config.yaml
experts_per_token: 8
norm: "rmsnorm"
norm_eps: 1e-05
tie_word_embeddings: false
extras: ["capped logits"]
init_std_qkv: 0.0242
weight_decay: 0.053
warmup_steps: 50
Below are experts of layer 3 (counted from 0) of a mixture-of-experts language model. Rows are named router (the router's row for the expert), up (a neuron's input weights, with its number), down (a neuron's output weights, with its number) and show model dimensions 0-191. Each number is 50 + 10 x the weight over its row's rms, rounded and kept within 0 to 99.
Before each expert's rows: a language model's description of what the expert responds to; "raises" lists some tokens whose logits its average output raises strongly, later layers aside. This comes from a sample of Wikipedia text that the model never trained on.

# expert 33
What it handles: Number digits and years
raises: "tion", "ning", "mit"
router:48 46 60 48 64 46 35 59 59 56 37 65 54 36 38 56 47 44 31 52 62 32 45 65 69 61 53 44 48 57 53 45 65 48 29 48 31 65 49 59 41 48 48 55 55 48 61 63 52 48 61 49 60 66 42 49 39 53 37 48 66 53 44 51 55 30 54 33 53 47 42 53 66 55 62 45 47 43 46 47 63 50 54 48 51 46 53 51 59 42 43 57 59 66 36 65 66 55 53 42 66 51 21 38 52 53 55 33 50 36 60 45 50 54 45 36 47 69 48 56 42 70 37 76 55 54 47 50 45 54 63 34 43 53 64 44 54 52 57 59 49 45 37 39 47 44 63 41 41 64 49 60 76 66 52 34 49 64 45 38 39 53 55 53 54 54 55 62 29 65 49 52 46 44 51 50 47 48 51 63 52 58 24 45 52 49 58 49 39 51 45 27
up0:49 59 33 35 40 58 53 46 44 58 40 45 46 39 59 49 44 61 49 57 59 56 42 56 51 48 70 39 42 57 59 49 35 64 52 57 52 60 68 55 52 49 43 35 52 45 44 37 48 36 45 68 44 67 57 48 54 40 53 50 63 49 38 62 40 53 52 56 59 53 43 46 48 53 69 47 59 54 38 68 56 67 46 44 54 56 62 69 44 25 49 44 46 36 41 45 56 67 57 33 33 44 54 60 50 35 63 31 27 53 48 63 52 52 60 42 59 41 46 53 49 51 57 59 40 57 66 48 54 49 38 59 39 55 27 61 62 58 48 42 45 56 43 54 54 52 51 50 54 68 59 57 45 27 70 62 44 56 45 51 53 55 50 39 31 45 42 57 48 28 53 46 44 40 63 60 33 39 66 42 57 42 44 44 69 58 39 58 70 69 65 48
down0:46 44 64 38 62 50 57 55 61 46 58 45 49 61 45 58 53 58 48 43 42 36 34 28 52 64 39 51 51 35 50 55 39 51 66 48 59 40 54 63 40 38 55 69 42 69 42 70 49 35 57 41 71 44 57 34 49 36 58 42 45 52 49 40 56 44 29 50 66 42 53 45 63 45 43 51 62 56 45 58 44 47 50 45 51 52 65 49 54 55 46 50 52 53 53 44 40 32 65 61 53 53 35 46 46 58 49 56 58 53 50 34 62 48 42 34 32 36 62 55 48 30 61 39 69 51 43 27 46 38 59 51 63 48 55 52 32 38 60 38 59 64 56 67 49 59 66 42 40 44 58 45 33 41 57 58 41 60 25 50 54 45 43 52 47 65 40 34 57 58 59 61 67 47 62 55 47 48 48 55 44 58 62 36 32 30 66 55 46 53 44 46
up1:54 58 45 45 35 62 42 41 53 52 52 46 49 53 44 55 54 45 42 51 48 64 58 47 36 51 43 39 27 40 63 45 35 51 42 57 65 55 56 58 59 62 49 42 58 41 44 53 63 32 41 67 35 49 48 47 53 48 37 42 43 42 40 50 62 51 46 65 52 42 56 45 38 50 43 63 65 50 56 51 57 63 21 54 56 37 42 49 39 45 57 46 73 45 55 39 30 58 71 34 48 44 66 65 60 36 49 37 51 44 54 55 51 50 56 47 70 54 39 49 48 38 53 41 52 51 56 57 52 26 54 69 35 35 45 38 60 57 31 47 29 59 53 71 57 72 55 68 59 38 45 50 37 46 59 54 45 48 53 43 45 52 46 50 37 47 67 31 63 43 39 49 54 37 51 70 44 40 51 58 62 40 45 48 56 68 60 40 49 56 63 49
down1:50 37 43 68 57 67 47 41 54 47 31 57 22 45 44 57 56 45 38 41 56 55 37 53 38 54 57 54 50 44 73 45 40 42 39 66 50 45 50 59 47 59 47 53 54 44 64 56 54 63 41 43 60 49 56 63 49 45 60 55 48 51 42 47 66 61 52 42 51 44 71 29 50 51 64 48 41 64 36 41 52 46 52 46 32 56 54 49 55 38 51 46 51 54 43 55 87 60 59 41 56 55 44 65 52 45 57 41 53 37 47 49 57 53 47 27 34 34 38 57 54 62 44 44 50 50 49 74 37 39 61 48 56 49 43 57 42 41 39 43 52 46 54 51 35 68 41 45 35 47 49 32 40 67 49 51 43 46 41 55 38 44 60 52 44 48 43 48 36 48 46 39 26 55 44 52 47 60 46 55 53 59 23 56 45 57 53 37 30 45 28 65
up2:40 59 50 53 49 48 40 57 42 45 49 40 34 62 43 30 47 54 53 50 74 54 45 41 39 39 53 55 55 59 60 54 42 52 48 58 52 50 52 58 68 41 55 35 62 33 61 40 35 40 45 65 40 52 45 43 48 69 32 38 65 44 51 63 50 40 52 57 57 51 43 40 27 52 53 52 54 48 34 72 52 66 51 47 40 52 61 54 39 61 53 45 57 44 35 53 29 61 53 44 56 39 67 61 41 63 51 54 40 43 59 70 83 49 60 36 27 38 40 58 47 41 58 77 57 47 65 41 50 62 52 54 36 37 36 63 45 43 48 55 53 42 48 47 56 57 54 60 42 63 41 31 57 37 52 52 60 46 61 41 51 42 53 43 43 67 60 40 47 43 39 45 48 59 51 62 37 66 56 55 42 52 54 54 44 45 34 49 55 66 58 54
down2:48 59 53 55 51 40 35 61 58 72 40 62 61 69 59 46 55 30 63 49 50 51 52 39 45 62 40 53 60 52 67 59 57 51 62 34 51 52 57 52 41 47 46 61 63 54 44 35 64 60 41 52 62 54 50 52 46 48 46 33 35 60 51 45 50 50 55 18 44 31 70 60 37 42 51 53 62 52 56 47 46 53 38 54 60 44 35 68 65 57 43 46 50 57 41 48 51 52 64 48 54 66 36 50 43 44 50 60 63 52 43 35 43 46 46 43 52 25 73 37 57 64 66 36 50 53 61 39 48 62 55 57 27 45 64 47 53 60 75 50 55 40 46 50 60 43 56 53 50 59 59 47 56 47 46 48 45 49 60 44 67 54 50 50 57 47 48 22 53 50 37 58 47 66 37 50 56 53 35 26 46 30 47 52 51 54 61 44 62 46 38 59
up3:70 63 41 44 46 59 44 62 46 55 45 44 39 52 46 38 45 56 37 44 45 62 67 52 41 25 65 55 39 49 35 46 57 52 54 44 77 63 50 57 68 35 54 44 59 52 52 38 49 42 33 48 44 40 36 40 59 35 48 59 52 55 55 50 67 55 50 56 59 49 54 42 42 55 70 57 62 49 46 62 57 73 19 35 42 54 48 54 34 35 51 41 55 42 43 45 29 62 65 37 51 53 63 44 53 35 59 47 54 72 45 52 74 53 61 42 55 43 39 43 35 55 47 41 38 48 44 48 50 55 48 55 43 45 61 47 60 67 52 43 33 53 44 57 51 44 54 54 55 60 50 46 41 30 44 57 50 67 51 24 45 44 47 50 44 48 56 51 41 33 47 51 48 46 45 67 50 53 46 49 62 51 43 39 53 56 55 40 66 59 73 43
down3:45 51 48 40 53 51 44 42 41 47 56 60 55 36 51 43 50 56 50 47 31 49 48 57 47 61 56 53 47 42 49 72 39 40 39 59 55 56 52 43 58 32 62 53 61 50 60 33 50 68 49 41 54 59 47 54 48 62 58 26 57 52 41 53 36 47 49 48 65 33 50 48 42 38 35 61 38 26 55 54 51 44 57 48 42 55 63 55 49 42 33 58 50 35 40 56 47 62 43 39 56 51 54 57 42 63 29 48 66 22 40 55 50 65 42 54 33 58 35 52 62 35 29 48 38 44 61 44 79 53 50 53 67 43 42 50 53 52 31 53 51 62 44 37 43 43 36 52 63 44 48 47 57 49 48 60 65 46 35 62 47 50 56 47 47 60 51 47 61 55 45 31 36 59 43 50 69 57 53 37 60 45 65 50 42 45 24 40 65 58 34 53
up4:66 60 37 33 42 54 34 54 41 48 38 49 46 57 55 56 35 57 51 39 39 67 46 52 55 49 54 50 42 54 51 44 39 58 51 46 52 47 71 56 63 41 59 40 42 49 44 41 50 46 33 51 44 54 57 51 54 25 74 61 48 59 46 49 37 78 56 62 63 53 46 51 29 48 54 47 65 66 46 67 55 53 42 50 48 50 75 67 40 43 51 46 51 43 35 39 40 61 43 52 38 57 59 47 53 43 61 61 39 57 70 49 70 44 66 56 54 45 25 50 41 52 41 56 33 45 47 35 54 62 43 57 32 51 54 39 61 54 39 38 37 49 60 43 61 44 39 59 54 48 50 60 46 35 60 61 37 59 55 50 61 38 55 35 43 47 44 45 54 50 41 55 41 50 48 58 42 45 44 76 37 41 45 63 57 45 54 38 63 53 73 47
down4:53 69 35 42 62 41 61 68 48 57 58 55 30 43 58 38 52 56 75 68 55 46 24 62 61 49 67 44 49 69 52 49 50 44 47 69 43 58 58 34 53 69 56 53 49 55 41 55 40 72 39 52 49 73 40 46 61 46 37 57 60 49 71 73 36 51 47 44 51 35 53 58 69 55 47 59 51 66 49 54 56 38 50 55 49 59 55 56 48 53 51 45 52 51 55 42 49 56 59 54 37 53 50 65 61 59 50 59 53 52 56 61 48 60 45 41 54 44 50 53 35 75 60 54 55 44 55 41 63 34 40 44 56 51 57 47 53 41 49 59 61 43 36 31 47 56 53 57 38 65 48 53 46 42 54 40 31 49 45 50 69 63 28 37 53 43 43 48 47 54 54 60 47 44 50 43 52 57 59 63 38 31 59 44 55 50 48 72 50 67 48 39

# expert 45
What it handles: Years and proper adjectives
raises: "id", "-", "ly"
router:59 41 64 45 62 38 33 57 31 54 26 77 45 29 31 53 51 34 40 26 64 46 41 61 50 44 39 38 52 44 38 45 63 53 32 56 49 56 46 62 51 50 69 62 61 40 56 54 69 47 47 46 69 49 51 55 45 52 43 48 52 53 38 31 52 47 48 26 55 44 47 38 53 46 67 30 59 58 42 48 52 54 58 38 48 54 55 59 47 44 34 58 56 68 38 54 59 63 57 56 49 61 39 38 51 52 55 48 59 42 57 53 48 58 56 50 47 50 51 58 45 45 32 73 44 53 32 53 40 55 56 71 48 47 65 38 51 31 43 55 44 45 43 39 54 44 55 48 36 62 51 46 69 67 45 44 54 62 52 45 51 55 36 39 41 44 47 41 33 62 45 45 48 37 52 43 44 59 46 51 64 53 34 56 62 58 51 45 45 61 52 34
up0:64 54 46 57 55 68 33 43 26 46 46 48 58 45 37 41 55 64 45 58 60 59 35 55 53 49 47 52 51 46 58 35 33 46 74 63 46 59 50 64 60 56 41 53 59 54 42 54 48 42 55 49 48 46 28 57 48 35 46 45 47 40 52 48 65 37 46 51 61 60 49 33 39 49 59 72 63 44 53 57 41 45 46 52 56 42 44 44 57 33 47 39 50 32 46 49 52 49 63 51 66 35 35 68 37 34 49 39 52 58 51 42 68 36 44 40 59 42 31 39 61 50 64 42 48 51 58 45 54 63 45 50 55 33 45 46 52 55 44 25 43 43 58 59 35 43 62 27 49 52 43 53 27 48 45 46 44 53 52 38 55 52 47 62 34 53 47 42 40 51 54 56 47 50 58 53 47 44 43 45 65 35 36 37 57 70 53 26 39 52 55 74
down0:31 55 59 42 55 44 57 28 40 56 32 41 50 53 46 55 61 44 46 41 49 57 54 63 54 36 61 47 40 52 62 43 25 55 61 65 71 54 42 57 44 63 47 38 50 57 61 46 52 35 61 57 61 38 46 46 56 51 51 39 54 45 45 43 42 60 67 46 55 58 66 57 68 45 37 52 47 44 48 29 52 56 42 57 48 44 46 62 58 63 69 37 48 42 32 48 51 44 76 65 49 52 67 59 51 61 40 53 47 56 69 58 39 41 47 57 57 39 61 50 56 50 60 44 59 51 57 43 61 69 65 51 44 55 43 44 49 40 61 39 58 48 63 44 32 40 58 53 47 54 45 53 69 60 42 42 54 51 33 50 80 59 53 49 70 52 52 64 63 32 55 52 49 31 55 53 50 51 47 56 55 51 67 39 35 69 62 45 50 52 36 57
up1:34 72 41 55 50 71 31 50 58 67 43 40 32 44 60 39 43 55 39 49 45 73 60 49 55 53 42 59 45 51 56 45 51 41 46 59 55 64 52 54 59 32 53 57 50 46 49 48 48 45 37 57 48 59 60 42 57 53 49 41 38 49 47 70 49 37 44 62 59 61 35 51 49 52 67 54 66 61 47 64 50 52 40 49 64 46 47 57 61 34 52 34 57 39 45 34 31 41 40 42 52 53 49 71 34 27 63 49 55 57 52 60 55 56 46 43 57 39 48 55 42 49 33 59 42 40 55 23 64 55 44 48 46 47 44 54 49 67 53 46 28 33 43 44 30 59 47 43 45 47 55 47 41 42 55 68 29 62 48 42 63 58 57 47 42 46 66 42 49 33 57 58 44 50 55 59 48 35 49 49 49 42 50 39 77 60 53 62 61 55 62 46
down1:57 34 52 48 36 48 53 40 44 64 51 53 51 47 42 56 61 50 45 62 53 56 41 68 41 54 45 59 36 56 52 38 40 55 75 48 49 47 45 42 58 56 45 64 45 55 41 45 46 50 69 52 49 52 38 38 58 52 53 42 53 65 60 51 50 73 45 47 53 48 55 58 57 43 57 37 50 43 63 57 38 54 55 47 46 46 53 62 42 58 51 68 50 40 51 45 62 50 48 45 43 41 67 43 65 73 56 47 35 33 27 59 49 54 59 28 34 57 45 49 55 68 42 45 73 53 67 53 69 56 41 44 22 46 64 60 62 60 66 42 49 57 42 52 45 51 56 55 46 55 37 64 54 46 41 50 51 34 53 46 53 46 54 72 49 35 50 63 40 41 45 62 40 54 32 49 44 57 41 46 22 64 44 44 37 39 30 52 38 34 39 45
up2:51 52 38 58 50 51 49 51 52 58 54 46 38 33 44 42 30 45 37 54 51 55 55 42 57 42 40 46 41 56 65 58 35 49 69 53 44 57 57 54 67 69 47 51 35 38 25 50 53 48 49 78 47 43 38 46 69 45 51 65 39 56 37 55 61 46 57 53 57 59 48 35 39 61 55 52 56 46 57 60 60 53 45 30 66 51 62 49 40 46 57 47 56 48 56 46 45 45 62 42 59 53 49 63 55 31 56 30 30 57 57 62 53 48 49 41 47 36 42 46 41 45 51 66 56 42 46 20 60 38 53 50 33 63 37 47 64 69 57 45 37 37 42 40 53 57 53 54 60 60 54 62 38 29 47 40 59 56 36 45 61 44 45 49 32 64 50 65 60 46 49 50 43 46 45 57 46 46 68 73 46 35 49 57 51 43 58 39 37 56 43 70
down2:57 42 47 45 39 53 59 25 48 53 70 53 47 43 40 40 49 52 53 60 63 43 50 37 60 53 45 60 58 41 58 43 63 53 66 30 62 48 75 56 35 54 30 51 55 65 52 40 37 52 45 38 48 46 55 47 49 38 60 72 65 41 37 42 38 52 65 41 64 40 57 66 43 50 50 62 61 58 48 32 44 45 50 61 48 69 52 48 48 55 63 51 63 55 44 77 58 36 49 42 52 47 61 53 49 50 58 42 29 58 54 58 42 40 42 53 48 62 44 50 53 50 51 43 53 40 56 61 31 50 48 46 56 52 48 42 52 48 53 47 53 63 52 53 55 51 61 44 45 33 32 40 34 40 59 29 66 51 51 58 36 51 49 45 64 38 75 42 53 65 66 64 64 44 56 45 56 63 42 55 49 45 66 65 57 67 39 67 61 47 41 57
up3:45 70 39 53 44 56 33 58 43 42 39 52 48 66 47 42 38 65 49 54 64 48 38 43 40 34 48 46 47 63 48 23 43 56 61 50 42 59 49 67 43 49 43 57 64 50 49 62 42 40 56 55 44 60 47 42 51 43 67 38 49 56 42 58 56 57 46 53 36 57 33 41 53 52 74 62 59 57 56 65 59 45 44 58 59 37 45 46 41 31 36 24 63 50 46 49 43 55 77 44 65 36 52 62 49 39 64 48 54 46 40 67 53 42 38 38 42 41 38 48 44 32 48 61 39 30 50 46 41 51 29 48 30 51 49 54 65 61 56 37 34 56 66 49 69 59 41 53 44 45 38 48 41 47 49 50 63 72 59 49 38 45 55 51 30 57 48 47 55 43 42 43 45 48 63 47 44 48 46 52 49 33 58 55 71 46 42 44 49 51 49 45
down3:51 32 50 47 36 33 32 47 56 64 53 50 66 55 44 49 49 42 39 42 36 27 58 40 48 43 55 51 43 39 55 59 68 63 58 36 40 63 40 45 42 60 69 50 51 55 56 66 48 50 70 43 53 62 57 49 58 65 36 41 50 61 52 60 53 52 36 39 44 34 60 62 52 55 33 35 72 51 42 37 54 37 47 42 27 65 48 58 67 49 47 44 43 58 47 58 58 62 37 46 63 63 48 59 45 43 34 62 54 51 64 38 66 52 40 50 62 45 53 63 53 48 47 73 42 56 48 61 52 60 51 52 36 27 71 44 53 47 51 43 57 42 46 51 37 40 48 57 48 60 63 49 31 36 47 54 49 64 50 47 47 47 48 61 60 54 52 41 47 48 38 48 52 61 47 43 71 57 48 22 34 55 66 43 65 45 41 50 48 57 54 51
up4:40 59 31 36 20 71 42 63 72 41 47 41 46 51 66 57 57 52 54 49 41 54 47 47 59 56 43 48 49 61 53 41 46 54 58 51 38 59 72 54 51 70 51 51 43 57 46 44 46 38 31 60 46 51 48 45 41 48 44 45 50 56 46 50 47 41 48 51 39 76 31 51 46 64 54 48 51 59 52 42 41 49 34 50 56 41 42 50 28 41 57 33 65 44 60 42 40 64 57 45 45 31 44 67 51 33 54 45 54 50 51 40 34 43 39 53 59 45 45 34 40 41 48 48 56 30 37 52 55 38 31 55 25 56 62 44 64 47 52 51 51 38 48 56 55 66 55 60 26 60 53 60 54 48 46 53 58 55 57 47 37 43 46 29 25 50 64 55 47 26 51 43 65 52 56 51 49 43 46 61 53 39 46 54 51 62 65 51 40 46 60 52
down4:44 29 65 40 54 36 59 51 53 38 54 46 40 41 31 39 51 49 36 56 48 59 51 44 48 59 59 53 44 52 49 61 42 49 46 61 52 54 54 66 49 44 37 47 51 47 46 45 62 48 50 40 52 72 45 42 82 64 62 64 47 52 66 55 51 35 38 50 63 38 73 59 42 29 53 41 55 44 31 56 47 38 66 37 45 55 54 57 70 49 48 50 72 49 71 79 62 43 28 46 43 50 40 49 53 51 50 47 34 51 49 33 55 53 44 55 42 51 62 45 51 57 60 42 53 45 53 40 35 51 43 58 38 65 64 47 45 65 50 58 53 50 58 43 49 50 45 42 57 53 58 53 38 43 48 55 57 38 56 54 58 52 52 41 67 51 47 52 66 44 26 55 68 51 45 50 76 42 41 55 49 58 32 47 46 41 54 55 34 36 47 54

# expert 50
What it handles: Word-initial letters
raises: "ight", "uck", "ult", "ug"
router:42 52 39 43 43 42 41 47 43 41 48 54 52 59 63 47 40 61 48 53 47 62 51 40 48 53 57 56 50 49 43 30 51 49 73 52 48 48 52 57 65 58 43 38 48 56 38 33 54 49 56 63 60 44 52 46 53 45 43 38 46 43 51 44 31 55 47 24 56 50 48 44 25 47 64 44 56 47 58 42 36 58 56 59 44 48 44 41 17 33 48 34 51 28 46 52 60 54 58 45 54 47 64 42 44 39 51 25 63 53 35 57 51 52 45 46 49 40 51 54 39 42 45 62 43 49 52 62 38 63 44 55 62 43 43 35 48 59 38 63 33 56 58 55 66 54 35 36 33 37 50 50 50 54 38 39 41 59 35 72 23 41 60 39 61 38 47 36 30 57 35 60 43 37 51 43 61 59 49 43 44 34 36 49 60 62 64 49 53 48 42 44
up1:47 70 38 51 58 49 34 48 30 39 41 45 48 60 54 46 36 53 36 66 69 57 48 48 62 36 41 52 44 65 46 47 47 51 35 54 58 55 42 67 36 56 53 37 48 58 64 55 60 45 45 64 37 61 48 46 48 39 44 56 43 66 40 38 51 38 53 48 48 62 39 44 51 56 60 61 71 56 60 60 53 49 42 45 66 45 32 50 47 33 51 39 65 50 40 46 42 47 71 44 45 50 39 55 63 43 51 26 52 55 50 42 54 54 27 43 58 60 57 50 43 50 43 59 45 37 38 45 52 49 42 78 35 46 41 42 48 56 67 50 44 32 51 55 50 73 38 42 39 53 53 42 52 45 54 53 55 67 54 52 67 46 45 48 46 60 67 67 42 46 41 59 41 27 40 55 46 38 42 77 45 33 53 57 43 51 48 56 38 59 58 54
down1:49 45 55 56 53 56 43 50 45 43 70 55 59 36 66 68 59 35 53 45 72 37 54 50 67 45 55 45 49 54 59 35 58 42 60 34 62 47 48 68 50 44 34 51 38 51 42 41 42 44 28 61 62 29 63 64 48 59 62 44 58 43 47 29 50 44 44 53 71 53 60 52 49 51 47 52 45 50 51 32 43 60 66 51 21 65 46 62 34 59 27 50 43 36 58 62 56 59 59 41 40 43 57 43 52 48 55 48 48 43 40 36 50 44 48 22 46 48 29 47 44 40 44 42 39 39 46 44 48 43 51 48 53 58 52 47 37 56 68 52 54 56 64 43 30 39 48 55 49 53 50 53 55 59 37 65 53 47 53 50 46 53 58 65 49 55 23 43 30 41 57 55 48 51 49 58 52 41 53 41 56 51 33 52 69 61 62 43 49 55 60 34
up2:40 55 53 51 29 61 22 54 51 49 35 63 40 45 39 61 57 53 50 36 57 49 44 56 63 37 52 43 50 66 63 54 51 37 38 41 66 50 43 44 41 32 49 62 71 54 51 50 45 51 26 69 54 42 51 54 43 49 50 42 62 55 56 63 61 38 40 46 67 60 51 51 67 54 57 52 51 51 64 59 58 37 44 43 53 62 44 57 48 50 45 69 66 52 45 29 42 54 65 42 42 49 45 57 54 54 43 54 56 54 55 44 50 29 35 55 52 51 53 52 40 57 46 68 36 32 51 42 57 52 46 49 57 46 45 51 61 43 55 43 40 48 49 47 53 42 50 36 37 39 60 48 50 47 56 54 62 63 51 46 53 52 21 45 24 67 59 47 51 42 54 41 51 35 43 80 55 45 55 65 62 38 55 53 64 70 62 36 46 67 39 54
down2:39 62 59 54 33 38 57 46 72 56 75 49 47 35 48 54 39 55 46 56 33 60 30 40 48 50 47 45 46 45 51 46 58 51 49 42 46 46 35 41 30 59 52 51 45 46 45 52 58 66 48 57 66 50 58 47 52 39 61 53 65 60 65 46 55 29 52 34 42 27 38 39 35 53 46 58 68 58 68 56 46 31 51 46 55 38 54 55 34 44 60 50 48 70 34 56 46 44 53 59 51 52 45 29 51 48 67 52 57 69 55 49 46 39 36 59 53 47 69 72 38 28 49 44 51 52 52 37 61 43 42 58 54 53 40 51 61 57 45 66 55 31 50 43 75 50 46 61 54 46 45 54 59 59 60 48 52 46 51 57 49 60 64 41 43 63 67 37 55 48 50 40 70 50 51 37 45 48 45 56 50 52 51 60 69 37 50 67 45 58 61 47
up3:50 58 57 32 59 62 36 66 31 59 37 57 44 56 45 35 42 49 50 55 52 52 31 47 71 37 50 38 44 71 63 61 57 40 37 47 66 55 53 54 40 37 52 42 77 48 55 60 40 52 39 59 38 45 44 48 53 42 58 44 56 51 40 58 47 38 56 52 47 70 34 40 48 58 58 47 62 65 39 59 59 28 32 52 54 53 56 43 48 29 36 58 66 56 49 47 42 67 57 54 43 51 22 60 61 30 56 43 31 53 52 32 39 33 48 45 55 37 44 48 41 43 47 55 40 42 50 48 60 51 58 65 41 58 51 36 62 66 55 56 50 40 55 51 44 48 52 53 68 51 55 32 42 47 60 51 51 64 48 38 55 61 42 45 37 54 57 52 31 46 60 54 45 34 44 60 42 33 51 59 55 45 47 45 56 62 56 44 40 59 62 41
down3:57 38 58 36 45 51 51 44 39 43 44 56 39 54 46 47 56 46 51 50 58 44 56 46 33 57 36 45 33 30 59 64 36 62 41 41 53 61 37 60 29 41 57 51 42 46 56 40 40 51 33 40 50 51 55 63 64 27 50 60 34 56 45 42 45 62 54 47 44 47 59 59 51 50 53 54 41 54 48 45 64 36 68 47 34 70 51 57 67 44 47 50 54 48 51 50 41 63 47 39 36 46 48 50 38 70 55 36 67 46 53 65 53 43 38 52 50 56 51 37 35 61 48 44 52 55 46 35 76 42 57 51 51 34 36 55 54 39 42 54 64 55 63 36 53 36 53 36 61 60 45 58 48 68 46 45 42 53 40 82 49 54 39 73 67 35 51 49 49 43 50 70 44 46 49 42 51 67 55 44 44 64 48 39 33 38 47 50 52 46 45 72
up4:59 56 60 46 43 48 32 68 56 46 28 41 46 61 41 59 35 62 45 53 58 39 58 37 56 45 46 33 47 39 46 51 56 39 37 61 51 44 50 63 60 33 51 47 71 70 49 53 54 38 36 69 37 36 72 45 34 46 52 48 50 56 42 53 64 42 54 58 48 48 50 48 49 56 49 47 50 62 43 63 55 74 52 43 52 59 48 66 61 44 55 43 67 52 54 46 51 66 61 44 45 64 59 44 66 43 47 45 35 53 55 50 58 38 55 31 49 52 49 44 38 53 41 60 70 54 45 58 45 41 47 62 35 40 30 32 57 60 51 49 44 64 60 40 35 63 67 47 46 57 30 30 52 38 57 36 63 67 59 38 44 63 54 39 37 59 67 53 40 48 47 56 52 49 48 50 42 48 39 68 43 46 44 55 41 48 67 41 45 51 69 54
down4:35 47 39 38 61 47 22 56 47 39 48 44 53 57 42 41 33 58 51 72 61 54 66 58 60 49 47 63 37 39 50 52 51 65 36 44 61 62 46 47 45 47 42 50 39 38 82 48 62 44 53 64 47 56 38 54 47 16 49 58 66 42 47 46 44 59 61 53 42 39 27 59 57 66 66 52 71 50 46 43 40 53 50 52 58 50 45 40 48 61 51 48 57 37 38 47 53 49 55 66 55 48 40 55 62 50 57 55 60 47 56 40 42 59 40 64 41 45 54 31 51 45 68 65 64 52 55 35 53 53 53 60 39 44 54 53 45 49 44 44 46 48 49 62 52 64 52 41 38 45 55 46 60 47 49 60 61 45 44 39 60 63 55 69 52 37 43 38 54 49 66 44 59 41 44 62 71 68 57 53 51 63 56 49 35 35 47 36 39 45 50 35
up5:49 48 42 54 48 59 44 62 44 46 40 52 52 44 51 51 39 52 58 54 36 35 41 57 51 35 45 40 57 61 55 31 42 38 38 51 42 52 52 52 57 52 49 46 57 52 44 66 29 46 35 73 48 64 59 60 38 41 54 32 57 50 26 64 69 42 58 47 49 61 43 37 53 65 62 66 55 55 46 60 54 37 46 48 50 38 61 59 45 32 40 67 60 58 52 40 59 57 76 65 46 62 28 59 51 57 57 35 56 55 43 52 55 30 49 49 43 55 42 59 46 58 56 52 32 47 59 47 48 62 62 66 50 41 61 30 51 55 49 51 50 45 35 47 47 59 51 40 59 60 56 36 42 56 58 47 50 66 70 41 59 56 47 35 34 58 53 44 50 39 65 60 48 41 55 62 34 29 66 71 57 37 47 53 54 59 45 37 41 54 54 65
down5:30 43 53 46 57 38 57 39 47 46 58 44 41 63 39 45 60 46 41 49 67 51 52 51 49 42 49 62 50 56 52 57 44 54 55 40 58 39 60 34 66 51 64 52 69 32 44 61 67 47 51 48 50 64 66 70 35 49 55 46 49 61 55 49 48 60 52 44 57 28 27 60 63 52 43 54 34 42 63 53 47 57 57 53 52 40 36 64 53 66 47 69 46 58 59 41 55 52 53 56 57 61 40 49 55 53 43 49 48 44 45 77 37 52 42 47 50 40 41 41 67 60 54 58 77 67 49 45 51 48 55 57 40 42 54 62 44 66 67 40 44 47 65 52 53 38 59 48 49 57 53 38 50 31 49 36 67 52 42 52 57 55 61 43 50 49 62 66 47 26 60 56 46 40 48 69 78 50 41 43 48 41 49 50 49 56 61 58 47 45 49 19